Below are experts of layer 2 (counted from 0) of a mixture-of-experts language model. Rows are named router (the router's row for the expert), up (a neuron's input weights, with its number) and show model dimensions 0-159. Each number is 200 + 20 x the weight over its row's rms, rounded and kept within 0 to 999.
After each expert's rows: "mostly gets" lists some tokens that are sent to it at least half of the time. This comes from a sample of Wikipedia text that the model never trained on.

# expert 2
router,202,223,165,180,195,230,250,204,200,171,183,223,200,230,203,206,210,207,204,191,217,215,186,197,205,195,171,198,218,169,220,188,198,179,253,227,218,220,172,218,183,193,196,175,199,192,169,178,193,184,214,212,183,253,177,201,220,199,229,178,213,210,228,207,173,163,191,180,211,230,184,227,197,218,225,183,216,218,196,199,217,204,180,184,179,189,201,173,146,195,166,220,209,234,201,196,177,220,189,239,232,209,218,210,192,208,215,224,207,151,158,202,174,203,198,175,197,198,204,233,213,221,210,183,193,199,203,218,180,185,219,176,206,232,207,221,181,178,224,215,182,196,207,209,191,222,186,190,221,197,228,203,195,216,180,226,213,202,223,193
up1,197,160,220,205,214,205,177,195,209,214,228,185,195,207,209,206,218,196,183,233,238,176,204,194,177,228,237,212,234,233,222,164,198,211,175,202,210,221,187,182,209,228,216,202,233,221,169,195,222,200,166,228,170,180,227,225,185,237,209,177,210,180,201,191,209,202,198,188,200,172,206,203,213,195,213,213,179,215,205,147,201,175,223,179,173,218,185,234,194,216,227,157,183,176,219,199,206,183,196,208,195,212,206,212,204,179,184,179,216,234,206,183,182,207,212,228,162,166,185,212,151,203,223,216,191,195,181,190,191,200,181,190,185,216,176,197,219,178,150,201,195,213,231,209,185,163,200,184,178,222,205,202,220,177,201,205,210,203,194,228
mostly gets: "The ", "In ", "On ", "where ", "After ", "At "

# expert 14
router,218,222,172,211,177,207,242,226,210,193,201,213,193,179,221,192,207,206,203,205,197,184,209,203,173,211,196,193,173,171,213,181,195,210,181,179,220,183,169,196,184,230,207,189,207,210,242,207,218,194,177,181,228,192,211,216,200,220,218,246,222,196,224,225,190,230,207,192,198,192,183,197,148,189,207,182,242,195,218,146,179,218,229,159,217,158,230,222,194,185,184,209,180,189,226,212,192,212,195,185,161,201,187,185,177,208,219,199,217,192,206,174,205,220,196,160,176,145,180,216,220,222,197,195,175,196,221,222,196,205,182,206,179,174,197,219,197,164,222,210,214,191,198,179,200,210,200,195,203,208,215,234,227,216,190,207,148,197,203,210
up1,231,140,220,204,191,191,183,179,170,177,191,220,225,231,227,157,189,157,185,174,227,168,191,226,198,212,216,201,209,228,191,197,169,154,155,195,195,190,207,217,184,208,213,210,184,196,176,191,220,181,200,219,211,201,198,192,215,190,198,201,207,166,173,175,192,191,206,211,164,188,205,168,196,184,205,194,189,217,193,195,215,203,231,216,188,222,220,170,192,177,210,191,217,199,184,227,193,177,181,207,204,200,177,179,186,243,178,176,160,188,223,217,175,236,207,216,187,207,219,212,188,198,200,239,166,204,209,210,197,183,203,177,178,171,206,178,176,228,203,176,180,215,227,196,223,184,235,162,198,167,200,187,210,209,207,196,209,197,205,181
mostly gets: "the ", "his ", "their ", "a ", "her ", "its "

# expert 19
router,181,208,167,215,216,197,198,213,192,171,191,193,208,178,196,173,214,237,194,182,220,200,235,223,227,234,169,200,174,211,202,175,185,187,194,171,210,196,212,207,224,214,190,213,183,194,225,220,190,204,193,184,162,212,164,168,191,229,215,188,207,203,179,200,195,168,183,205,201,173,225,219,196,205,191,262,197,218,240,215,212,204,182,218,200,190,192,194,201,182,186,226,198,187,161,170,215,185,218,174,199,210,222,178,199,203,225,177,192,194,212,183,227,192,214,195,217,196,186,182,179,189,183,170,197,197,212,146,172,197,170,163,224,213,173,170,147,182,185,222,215,168,193,185,216,204,200,172,226,182,181,196,156,187,199,180,192,201,179,193
up1,236,192,202,203,185,182,199,220,160,190,200,183,185,230,189,176,179,211,156,217,220,198,201,174,191,179,232,194,207,190,192,201,191,246,192,187,227,208,213,206,202,169,182,211,225,205,228,186,217,223,188,233,189,181,209,237,183,225,205,201,167,188,221,212,192,205,215,187,201,193,204,140,155,223,194,177,195,224,202,206,195,206,195,194,210,199,154,196,175,188,198,179,218,170,208,199,191,208,188,170,254,189,221,168,191,183,199,191,169,188,181,227,160,189,200,209,199,202,200,210,198,194,212,193,197,176,222,233,213,179,240,197,221,174,230,193,231,203,197,216,195,177,210,206,192,172,188,183,209,245,192,173,209,198,161,190,190,178,173,197
mostly gets: "\" ", "), ", "' ", "). ", "', ", "\", "

# expert 24
router,174,234,235,201,220,187,184,184,200,194,170,177,193,202,168,181,208,196,176,207,203,191,193,164,201,202,162,203,182,239,188,182,201,185,206,225,210,216,216,228,187,194,213,184,205,202,184,199,208,194,178,174,180,209,185,197,202,228,231,211,168,194,240,227,203,188,191,194,236,168,209,241,205,219,201,205,211,164,206,183,181,244,192,207,208,187,195,229,191,219,201,208,176,218,188,163,204,202,203,222,197,196,160,203,219,202,164,202,213,174,181,171,210,210,169,210,181,200,239,208,249,203,205,187,223,200,207,228,193,175,224,183,195,214,175,206,195,203,199,226,188,238,220,205,203,193,201,179,180,166,187,218,166,225,224,180,189,150,179,163
up0,224,196,186,180,215,163,223,233,177,232,163,223,235,182,203,202,170,172,217,194,258,186,191,183,200,219,212,194,219,158,174,189,200,217,164,204,201,182,187,197,170,191,230,187,203,171,215,231,196,251,206,205,181,206,186,199,195,209,159,204,175,180,206,179,216,198,212,208,193,216,192,184,195,209,204,171,180,216,232,193,185,205,220,206,214,220,181,201,232,186,201,209,218,193,197,245,179,202,196,193,224,227,225,190,210,201,200,203,180,201,230,211,164,205,190,196,234,207,196,186,204,157,209,207,207,218,191,202,197,253,203,158,165,184,223,229,180,230,223,222,191,200,208,184,218,180,207,170,203,186,211,197,202,205,202,197,223,179,180,218
mostly gets: "F", "K", "by ", "N", "he ", "United "

# expert 29
router,219,194,232,206,191,192,217,176,221,168,209,169,189,229,157,212,187,182,229,205,175,195,194,198,210,245,207,219,220,182,176,211,228,122,186,198,211,177,193,211,215,199,186,211,221,200,200,174,189,205,230,193,184,193,227,175,179,210,223,169,198,177,187,218,250,205,248,214,209,176,213,179,200,206,165,159,201,167,198,194,220,190,196,180,183,182,172,195,201,223,187,198,189,201,194,197,186,204,180,210,181,218,178,227,232,174,153,210,220,195,193,197,199,200,168,196,191,223,207,212,218,184,217,184,213,218,225,203,210,176,205,181,198,182,208,202,164,172,224,186,217,194,173,209,198,240,187,173,210,213,207,189,223,206,211,182,218,201,200,201
up0,209,208,204,182,167,207,176,199,171,212,175,218,223,231,212,229,209,172,213,163,210,215,217,165,233,203,235,171,243,209,217,173,221,239,188,195,206,201,189,173,165,181,214,209,196,196,193,215,225,210,197,230,214,208,187,192,186,176,208,178,179,225,185,191,213,196,176,213,194,205,180,199,182,155,234,229,189,194,210,180,200,207,185,187,210,227,191,225,202,164,201,190,227,233,196,219,202,179,248,185,198,159,184,155,184,213,206,185,165,191,186,198,231,198,227,193,205,196,259,154,194,197,213,225,181,161,199,188,202,215,181,219,181,198,185,192,181,219,171,187,192,190,190,190,197,187,174,193,193,211,182,200,207,192,194,182,185,212,206,203
mostly gets: " ", "H", "R", "D", "J", "de "

# expert 30
router,193,204,236,183,193,235,213,199,188,233,208,182,186,174,178,220,206,220,200,208,178,229,183,204,203,201,202,175,204,191,199,238,172,184,213,208,197,213,187,203,198,220,204,152,197,214,220,210,180,202,191,178,239,211,200,188,213,186,235,202,213,206,185,186,203,204,218,187,205,191,215,208,221,189,209,183,181,232,168,233,200,246,194,173,171,191,180,202,167,215,196,183,206,216,219,189,210,213,222,226,208,236,194,239,202,225,207,238,174,220,177,178,203,202,200,204,208,181,199,238,158,186,195,237,211,211,191,214,209,193,166,218,178,233,193,172,233,225,204,216,204,218,220,203,173,213,192,204,221,176,226,265,216,221,182,205,222,193,236,221
up0,188,206,183,212,182,220,193,182,212,208,183,197,207,199,208,203,267,214,222,190,198,195,244,170,235,228,161,191,176,237,234,158,220,185,186,201,167,189,171,204,210,226,181,206,180,194,219,225,218,205,208,227,182,187,218,199,197,174,165,211,172,204,207,196,212,187,182,178,192,197,175,190,164,210,179,176,170,201,193,202,192,189,164,215,194,212,211,200,201,185,215,201,171,205,215,208,188,188,213,192,224,184,197,177,182,221,191,193,205,208,223,176,197,190,210,158,144,216,224,214,184,202,195,246,210,184,195,184,213,198,188,212,212,190,176,204,189,205,207,159,193,148,170,181,219,187,189,178,203,210,210,220,195,213,235,212,159,223,194,208
mostly gets: "New ", "World ", "In", "no ", "University ", "South "

# expert 9
router,186,212,197,224,172,204,193,227,220,228,191,185,205,232,162,196,195,217,217,191,180,196,233,224,204,224,200,211,205,161,180,190,208,220,188,210,208,234,237,189,192,191,218,214,162,172,185,186,190,199,219,223,166,172,228,214,187,206,221,185,206,205,189,191,242,221,203,186,153,247,214,212,178,229,216,191,184,148,201,205,205,197,212,235,200,192,168,193,217,206,176,205,210,183,194,215,196,202,213,205,218,209,199,198,197,184,181,183,199,222,205,169,229,167,189,160,234,206,236,192,196,168,186,169,211,196,173,189,193,194,228,184,157,184,180,207,160,203,213,208,219,163,205,189,191,181,220,198,205,198,185,189,184,211,206,177,215,244,209,217
up0,186,163,203,203,224,156,218,191,200,200,181,193,222,165,176,182,181,195,186,192,216,185,212,235,239,189,239,188,217,191,230,195,245,241,245,203,200,185,192,183,180,200,190,198,213,236,205,214,180,197,197,196,203,243,200,205,224,252,186,196,208,192,162,171,198,196,240,183,194,205,183,186,207,174,205,224,227,197,202,179,206,190,200,216,178,224,195,204,206,186,201,171,183,180,203,196,206,178,189,210,189,193,216,200,199,213,210,190,162,221,196,237,191,249,191,213,223,246,219,190,218,202,159,214,207,186,182,205,213,212,211,198,214,178,172,208,152,191,210,184,191,175,181,176,184,194,177,187,187,215,221,210,206,195,184,233,179,215,178,213
mostly gets: "was ", "is ", "that ", "were ", "are ", "He "

# expert 11
router,171,213,189,197,189,196,193,218,216,234,208,192,187,205,240,195,189,194,167,172,208,204,177,188,213,192,163,213,193,214,188,194,202,207,245,192,218,179,214,198,185,164,231,216,212,171,229,156,192,224,188,229,216,203,189,209,196,198,173,230,208,203,197,240,186,180,208,183,202,213,196,193,174,204,192,203,219,213,189,197,241,182,250,182,190,228,194,215,226,202,219,194,190,214,202,193,230,218,178,205,200,159,226,183,184,241,206,221,216,209,218,216,244,192,187,240,211,219,188,202,191,206,179,211,166,217,217,248,182,175,189,205,197,193,206,246,225,166,185,186,198,201,196,224,216,191,169,162,218,212,191,215,203,181,212,229,204,177,184,180
up0,200,221,221,191,192,186,225,180,227,177,198,191,190,203,170,225,193,196,196,216,138,206,187,209,176,187,220,201,211,206,188,176,227,201,205,204,193,228,225,189,202,185,256,187,168,235,201,226,218,223,223,195,182,197,200,185,210,212,220,180,196,206,149,222,197,207,188,183,172,253,208,188,187,210,209,235,183,176,191,221,193,202,195,192,210,163,198,181,222,185,196,205,203,204,174,240,196,219,186,194,217,227,209,184,218,197,197,250,203,170,172,210,197,223,167,183,204,236,192,220,204,191,195,169,231,163,228,182,211,178,246,191,184,190,190,195,178,210,198,208,202,183,144,212,219,205,171,200,203,176,213,187,204,219,197,199,195,196,190,191
mostly gets: "re", "l", "r", "ab", "am", "th"

# expert 1
router,183,191,204,177,175,200,233,203,171,190,204,197,183,186,168,205,184,171,217,207,214,216,210,211,199,201,196,201,184,209,219,228,220,217,193,203,213,204,249,226,232,176,181,157,197,219,190,224,223,186,181,221,169,199,222,188,217,196,211,250,181,201,212,199,176,218,196,234,216,207,203,171,235,178,215,232,220,213,184,210,208,234,167,183,185,206,220,203,211,224,199,181,195,238,219,176,180,215,225,234,218,206,193,181,169,210,208,214,185,180,177,201,208,209,169,208,184,209,208,195,184,205,174,183,194,208,224,217,206,208,219,198,201,174,162,154,199,147,206,217,235,199,160,209,180,191,190,175,203,224,192,164,164,211,211,170,185,212,203,204
up1,231,201,171,178,207,196,207,229,192,207,227,224,193,211,243,234,216,210,208,236,188,158,148,175,209,245,181,197,178,191,192,183,186,182,185,190,166,224,191,209,191,224,176,203,199,185,216,188,197,219,205,215,151,209,186,196,168,172,210,174,220,176,169,227,187,199,202,187,224,203,214,196,199,155,223,192,201,193,207,178,200,180,207,233,207,217,224,171,221,186,237,234,201,194,169,190,216,188,169,188,213,191,180,173,169,187,168,215,199,210,196,199,208,224,223,195,188,189,220,220,204,214,206,220,222,217,194,176,200,166,202,215,197,185,179,207,198,196,197,166,199,205,186,212,208,224,214,204,173,169,182,209,201,158,195,201,236,169,196,220
mostly gets: "with ", "from ", "as ", "into ", "for ", "being "

# expert 25
router,183,216,191,209,211,173,234,219,189,195,211,189,209,184,222,153,229,231,214,166,228,165,189,248,201,187,185,202,195,202,192,195,186,154,179,188,213,169,186,214,230,205,188,178,206,188,193,182,200,173,196,169,230,208,177,226,228,195,193,222,206,178,179,241,194,209,173,196,228,192,215,194,211,216,186,209,212,243,192,203,192,194,179,199,205,194,181,192,211,230,197,256,219,206,234,182,203,205,219,199,190,185,202,201,235,221,199,196,199,224,196,193,220,224,171,214,201,199,248,201,215,229,222,216,209,214,188,221,216,187,176,215,211,171,181,205,212,205,221,218,214,202,177,202,252,214,181,201,191,182,192,186,197,220,220,197,169,154,208,234
up0,186,195,168,199,211,198,159,204,201,185,172,220,216,198,199,186,191,208,196,195,177,197,222,167,193,204,248,181,236,198,216,156,230,219,197,198,185,220,159,190,183,173,225,228,182,220,165,200,208,193,185,212,194,191,204,197,203,166,202,193,160,240,198,182,189,185,250,214,184,193,181,172,226,175,208,221,201,161,200,162,237,216,189,198,223,240,237,206,243,183,197,179,194,160,214,214,187,187,181,204,199,198,184,203,193,205,187,218,156,201,218,194,180,194,213,179,219,162,192,228,194,203,224,232,198,198,182,183,205,205,212,211,207,239,221,171,186,199,193,194,197,193,227,194,182,214,181,209,188,182,195,230,223,195,184,185,209,202,187,201
mostly gets: "B", "S", "T", "G", "M", "P"